Experts of a small language model: 224 squared ReLU neurons an expert.
Below are experts of layer 4 (counted from 0) of a mixture-of-experts language model. Rows are named router (the router's row for the expert) and show model dimensions 0-191. Each number is 128 + 24 x the weight over its row's rms, rounded and kept within 0 to 255. Numbers have three digits each.
After each expert's rows: "gets" lists some tokens that make up at least twice as much of what it gets as of all text. This comes from a sample of Wikipedia text that the model never trained on. Tokens count by the router's weight.

# expert 3
router:134141134131103170118132165126120061136143127121122136143126088117112126119098147141123088108113159155169128118126118170112116153135124185073126133169143141126153184089139135157109119105135127168067090110168113141144124134150166144117111146134134130106137116106151122139129143129151125098131177086123159110098099120152088119168127149127150123130113140115119214141130090133104106122157137095106124094130114114118134126118139139160085136157115108110140124162132141166140179114132140148117089139148096091145134155119153129062173102099138113152132110104128169109137127136149144118
gets: ".", "A", " A", "b", " B", " O"

# expert 4
router:129076138078142130139106107155126155105103077133125120137113110141109101138095135137146080102139119140131140111119162133138098125124131187109145117160146165100151160130140142155111125130090127153086139121149149123163097147145145134101161119142150137090111115130143103134131113155127149108081162071138116135124122139153140093137110135129158143052100099134139150155164105152153133105137130138157159154146102146080105107163117119146083120144079115134120152140152075144078130114151128148128097146119145116167136120149116146097146164138092089146091113166104162162158118122150146139
gets: "s", "ing", " is", "ation", "ed", "es"

# expert 17
router:105140139099084148181148123103141118142157123100106145135085090131140120150120130141106096092137149139133159126105132107147110113134145160130126135130119123133097181148111129174083131109136141135091132084158116139160133150149158103140164136130138126105088129129158154140157152125154146151155200066100129150134057159178134127151172116114134169131086121093156164166134108143151115158170154118108150144109138128106129148126114140165128091121121146103120099146151114162101173106122129174115103122141081122135133152115127123091140156140113108113102120161107114132141154144129121105
gets: "-", " P", " by", " B", " D", "D"

# expert 24
router:111099142037096137139154130119131098141171088091102129147048062122143119122107159107134088117104163145159165106116102166112117140136140147077111127148108139129140136119146131149135127112124131127109097126174145158165128106155165101137113161145141146131104108110150137140148139171108142139093161082144142146127119129145133132131155119130124150099080108128156163140110110146125109124154146129128115118164127137119108096153166105161100155122136136120111137166169062110127146145134183154129112154128105107172133111093128155119136146130094112140115102150130145136137153152113137125
gets: "\n", " |", ":", " |\n", ";", ")\n"

# expert 28
router:134102136106140136161084143152094125143141127154105137129112072109163079106129122119147131095074118152132125136110142127166119141143119128133098110110119151150130141107084112168118140170103113136079098096150140105157143159109179132112142135166089082101121115120149152105127111167151115095114124108113184121149098152174172108147157098135188122104130119118101130106140096138145119110187102136114122156125149154128127141170118128166107152105116125144121140132170122118123154132159139147119103152130145089131168153088138156072177112111098139118117160127130141115142146136094132111
gets: "i", "en", "us", "ie", "a", "ia"

# expert 2
router:120138141105099113171107141117122131104100101118095121102082074138150055133148150137130133133088147132171166151108117121162129145112120154115097107140115143155128193111121153171106164136076105160069132139119099112134112125134156127136142147141124129086143163138112103168114166147161128118145136096126151143150095136134110109120130123111131154117127162122131186142123086131095134103131138133130125123150096163073120154151167124165102137109087124164136082179147127160106141144171123095157123153121136146127121145133120121108178139102120109138110111154115169138139142118152139141
gets: " as", " which", "at", " with", "age", " two"

# expert 27
router:124128101085111167120096122114135105123118128103106161119111069104118102093119142165104109109161111152107164108145120157134111127136120137082148140134133152143098135118139100180143107146085115142086100111142122150201109131131178092142134155134123146080112162106127137130116135147144154128113153099128138159105118149178136150153131132105122155121083165110134192123146088149117142127178120106146168162148166136123110176154136105159147107168097128137096140129103118093151124107129128128112124130152104096134107156099144123093154145136138125140081124172093156157123125108113135104
gets: "0", " t", "T", "e", " T", ")"

# expert 23
router:105122117117111157176113117137098102103148112132112128129126077142132116145111122111151125115126159133121147130085110099169121140133115149112113101136145142117088193124126144159100126128110129170093099126118119109179133118119113139129125141171116097096090156154146130115127154129137137146113142098152202137128099120172103133154148114125160128065086156109141179139164100144141129112201129142123172137136096191144117103165122135142147147136133152123134116155142097103113149158180159116120111141107124106111147128145134122076179109146105121125096145130116124118134129100168108099
gets: "0", "9", "8", "7", "6", "5"

# expert 26
router:105126115049087126160129105137127100116157131127105114098097076108100097141137118156115112130128130154134137126134087107161123119134132140143103103137100137105135124095146152163095131118137120147086153074118102169106127123106119158141159140101124160125110123104159154103115132172113140105150172125156158146121097137124126134179160133139115145106091151107154133160169114154089120136192111126125143119131166151120119116127147094151140125130112146115144104148112047151136137142144157170106095144118085095137120135111137130081178119141130135138108107164106153155170135156123131097
gets: "\n", "==", " (", "\n\n", "===", ")\n"

# expert 9
router:135124146096151173173119121096114143086141105119119127142148070091158094123117101123152085084092107171141159125109132166159134126120147191123133155143161142109118153111136119177110149114094109151119144138122135136111152107131120137115121116130162116092106138110126140154144137106128161083105138126146171133113129149113123141174136162086167132100110142104123187131098107095112119126187126113121156110096105136108128137132137114116153138131147141138139090125164093139150145149159146173139134138098117106128114165118141143064191113116140168133088118140126163124164118133108109121
gets: "6", "4", "7", "5", "8", "3"

# expert 16
router:101138139120125174148124166122138106111117097122102144120125071127105102157113104117144081064127142119143139140128112125143112168146129161093080124142122131102125155114137137154078103120069140139084111108132104140168127133146126124123154162172116095137113161125125105128128147167120158136123165093161157165158082129186140097165155146097154120135093141125128170132156094159132096113133170130101118165134160170089116119153145147169089102129124165123104144153155083102108155108139128145136138129107114131169172122138120140117139124131134109124133115150127157110166129134144145101
gets: " the", " to", " of", " a", " and", " The"

# expert 12
router:156117117112149147171153143145134127122126131083095150148092112146117124103140119114142131109106136159159130116106156107110142131148093173122122129133122123085137179157097130150128146117094137154063105095133089134172124105133141139115149164116148102096117110116174113111115158141142160112112165071140157116102061135138121128118175118146172123146091130122183173136130087122112109156176137151163154139158167165108131111130143137142129129153146160139143112155126105141117138104148129147114114135129110108137179135099141144087184132117101133142098097105107157146126107107112161109
gets: " (", ".", "–", " \"", " and", "-"

# expert 15
router:127103145028137104152119102130099110096138140114082114117100082137134142120128154103134084116118166142116139125095143102144078121117106160085116144118133141124144147146140124147107150151108162106105134074140131128141110149098156142124106156116157132108110151134152129089109126135188179118141159103142167154121109151138111158138124143113162140065060140129122143127121093168110143131141101129165146127127116155144117107131134134159119107113137105122125136133157105135116129112152152164152109157103099114150172143116136129119187153143146096148123138161132182127179148121120127133
gets: "s", " ", " a", " were", " are", " was"

# expert 19
router:158091131106093114149156144126149095116114115122120134170105104121107078130095150121161113080135174157159171156118125094150093161137135146105135107127132159119157165083141129185114135124087159128082153091176129130140113128105130143138142150131136137112111167157149156129104150146119160133131137090152198116133096124148100167138112159138151132114101094118113145124098116122092110112177100150093150154141134162129143118130151110166105127088085146136135105128127117124090113134156123126134119142108084132141152112081118108072135156129124152147113102137104148150112113133157119092
gets: "ing", "ed", " It", " it", " He", " s"

# expert 6
router:160118153129143143170110146130099136103125129121104136142103062155142094129119115121120107075107115160169166115098114114122092113125108157090145117100150106148083171116134154147096109109114134149094105122127138132130100155129156124124121159129134139099108121159158138137096140116138134119135184085136126088157088143127109135167154158149137147109127164161128145151105087169142114125176108121153164128128128159125119160135165090184133139122122146102141120113186096151139125132167132159135111147132092143165144134103153128070159097155119113135068136151144138150161142136134107114
gets: "|", " C", " G", " c", "c", " |\n"

# expert 29
router:139088152086112103129088124111152130130134136128100146148110100128141119133138134096116121077104098132101156139133142155150092115128111132108129090161098133158107188119143128176086108145067138127107121107153139142147118122162155127124120156110118120123090143132170111094131137136134163121131156121160160114092095159152082140168153114116155128130123164100146176124117111104092123126187132140115136164150179171133129150122157125158133112103094148106132130105159098113124136151181150118115123124123101138107158154117148124087203151146099145132106132113103146121151125165097102140
gets: " ", "1", "2", " |\n", "3", " w"

# expert 5
router:125113130065098117155132126137085111159111159102097105140106076109123110180122138140118120131125114150133105138100111152148120093135134131114111126163138132126145164138134130190140111131128139133070157081113163134131115105122114143107111158154101138127091157116129129096109129151130124102119127046174173140107107157200126092127134113117158114081098149133140165119176138135130126147165133155139152107107138161125146121094125123146086132137104190145144131106110115127101105113131115137160115179154125123115161140114161116110167146161095130145110092133138123142165147132137139123
gets: "-", ":", "2", "\n", "0", " •"

# expert 14
router:131122133083133101199134133098142128116094148109067159154125083092145115159109108113146120089104083112154148125124098110124112159081150115131111108137118129100107173098138169164134141172067154091068116136118151105115121143151112164107114138162140155116116113120144134130095105136162173137157147082145153147122134175108145101166124130110155108118113136100164175134114110166121131107165141117127122163149148127074130161131127120131138130108136158117151133133156100138104112159114110149142142124103106123159162119110110101101160122159134138122120164153126127114163138101125132120
gets: "et", "ing", "ed", "ge", "f", "ay"

# expert 18
router:130136134114130137208106148152111064107109095099090112159097111104153058140123108094148116121093140178145122143150119130122149159105139144107138133143128125098128184118141147178124114113139106142115121116118146157168112130133145138122155165124121118091105141153111145119126125163157151113103171095139189135132099145140123118146149140099137121059099108124148181106139084127141115137189109147142127135158119134098130108155149112144113127136106126153122128139106119122129126136157166132165129141132137085145117146116146151090185098110152119131097151172120125143166113138123141127
gets: "1", "2", "0", "5", "3", "4"

# expert 7
router:153125127137137107166127134120148127119135130117091156158152104083127085129104106095165104121068123133138106155089147102091136097131150122119139119140152085098130176106133136187100125128096146134080132073159102103120118120119123101158153180150126122094086146136137136102097120129105158138128149112112185108155090109136114135165155115117137146123113118116131180147124140159103101084188153128139154115144121160097094149122131140147117140118135147146127103106133073123135155161150150144127097138140146125144161139137163131056145123132087128159123122122114144095155125135135108110
gets: "l", ",", " l", "al", "r", "il"

# expert 1
router:123108111101089097166133140097127071103145112111092101120068111138127120152136114103147115131110134176160165142132120156163128122150127144080119114120112165109097204094137138171103132120127105137110125100135123122129097128120154144179151158115108128072102137147154145130136142159149150119144141120144137094147117166178100142167141119129150133101063111076115153140153091130117096114137121162121120112144129135141116159111122107143145128128102123144117102138158109147114141120166128174116082168137101131151149116137112121052184117121115140130121112138132122125158125144144147108
gets: " was", " and", " he", " his", " He", " she"

# expert 10
router:131101153123129095118142113141152084148140143111081102110095105114116114127124103121134120125121129148109162118093135167103107142103138183141110119127115119115081173113141145182119147122110121130098118144128132128144083150129111126144140133106123134096094142141130163127139131134153182096119169109154155129115078157118135116150159135114162172106112160152149153095136098157134111150131136172108169135114136139087065175167171101167077101128111142125145096147130095112126137143152174138132084167117098111141114099137119123128143120160075119137129132160103118092143138115119157080
gets: ".\n\n", "|", ".", "==", " the", " a"

# expert 13
router:115125132055090159165155135106139110091101086089089135128124121115117119152135134141106120122128159126146193104118123150121109108123137150123102134126150109125113177136135176179120155127146127168102143149113122112151115084132134127125157125118147141094131170123114110135104118163145135113106158112137165142128117131130111108133173146130148161102096122093118169088111103131132099156166140168146150150122105144138107162111144133112096119127115142117117104145124096152106130149182138127159129119163157141168148155125136138081181093124112083087108130174148130094181157139119116092
gets: " ", "2", "1", "or", "er", "an"

# expert 20
router:115127128108085138184107137141138132116108122095079117124106062100129073146157130135098114096116141133135169132128131151107127103105102171119093157092157123110091127099134097189104118115151119111087116119149158119150158150132148131150134146124104103119125118136151102119110110163162142110103172100115161092119111138157104090133138106151131153059077149147175175130131117146138143121170118134165120150135121112126119109128140132156124115116170163133117113135110112152134159134133135125144113145144113109136155099136138179093161096160077165136121177138132156131135123112107156126
gets: "a", "o", "on", "is", "i", "an"

# expert 8
router:094102138086145124181145106093090117132151103080115126145137100146145120127109100122116082107086125181108115136119147173139098137170138169118113113137131098182128142162141128174132153135088114113070102123151086125154120114130166158122162168111113131071149166142118139137173142156143116093121191100143120163107121124126078142140138139112152125128086134134128141138149082087127142131145144110125134135132167125101123129159164120142100123132089144126136164131139091157152150141138161127119094121101136107139120141111143136086131161146147143129137153140147134097134099099110099117
gets: ",", ".", " p", " but", "ort", "),"

# expert 21
router:124157149062134146154128150126160091140146118121106088114131104148149085111087154144135100086083128128117168112093117139143128116120127151061117088129114128145094169100118138161114127128098101118077142107126130122149108130158152125155116160131141094134099125147157143093107169173176147133126138088145170142132082152117108121121107134128168125157116144134138195145154121158121124145176113160157151140114162131153123168102144145183115121094126156124118104134166099125143138125147173157121112151107109100123120125127092122099140114152112145122089158139098133158137134137123142109
gets: " in", " of", " In", " for", " from", "In"

# expert 25
router:136150133076123120179161130098131109122156120090122129132070069086102080132100110129141128136081111154128170112093112147096104147120128139118139104145141143108104143119124135174098128134100137114088144126149125110177111159110156111147152176119170099090141146137146154111103125152155149144167196125138157111148073114144114113161151151122170164114117115122120176108136102150109103137157151137125173158113136134107143149145153093170086109112135128123126113136147100139082160112136145136103125141109101129156146158145137156095134133139133140142102151132120116104138130126100094106
gets: " |", ";", " d", " S", " W", " K"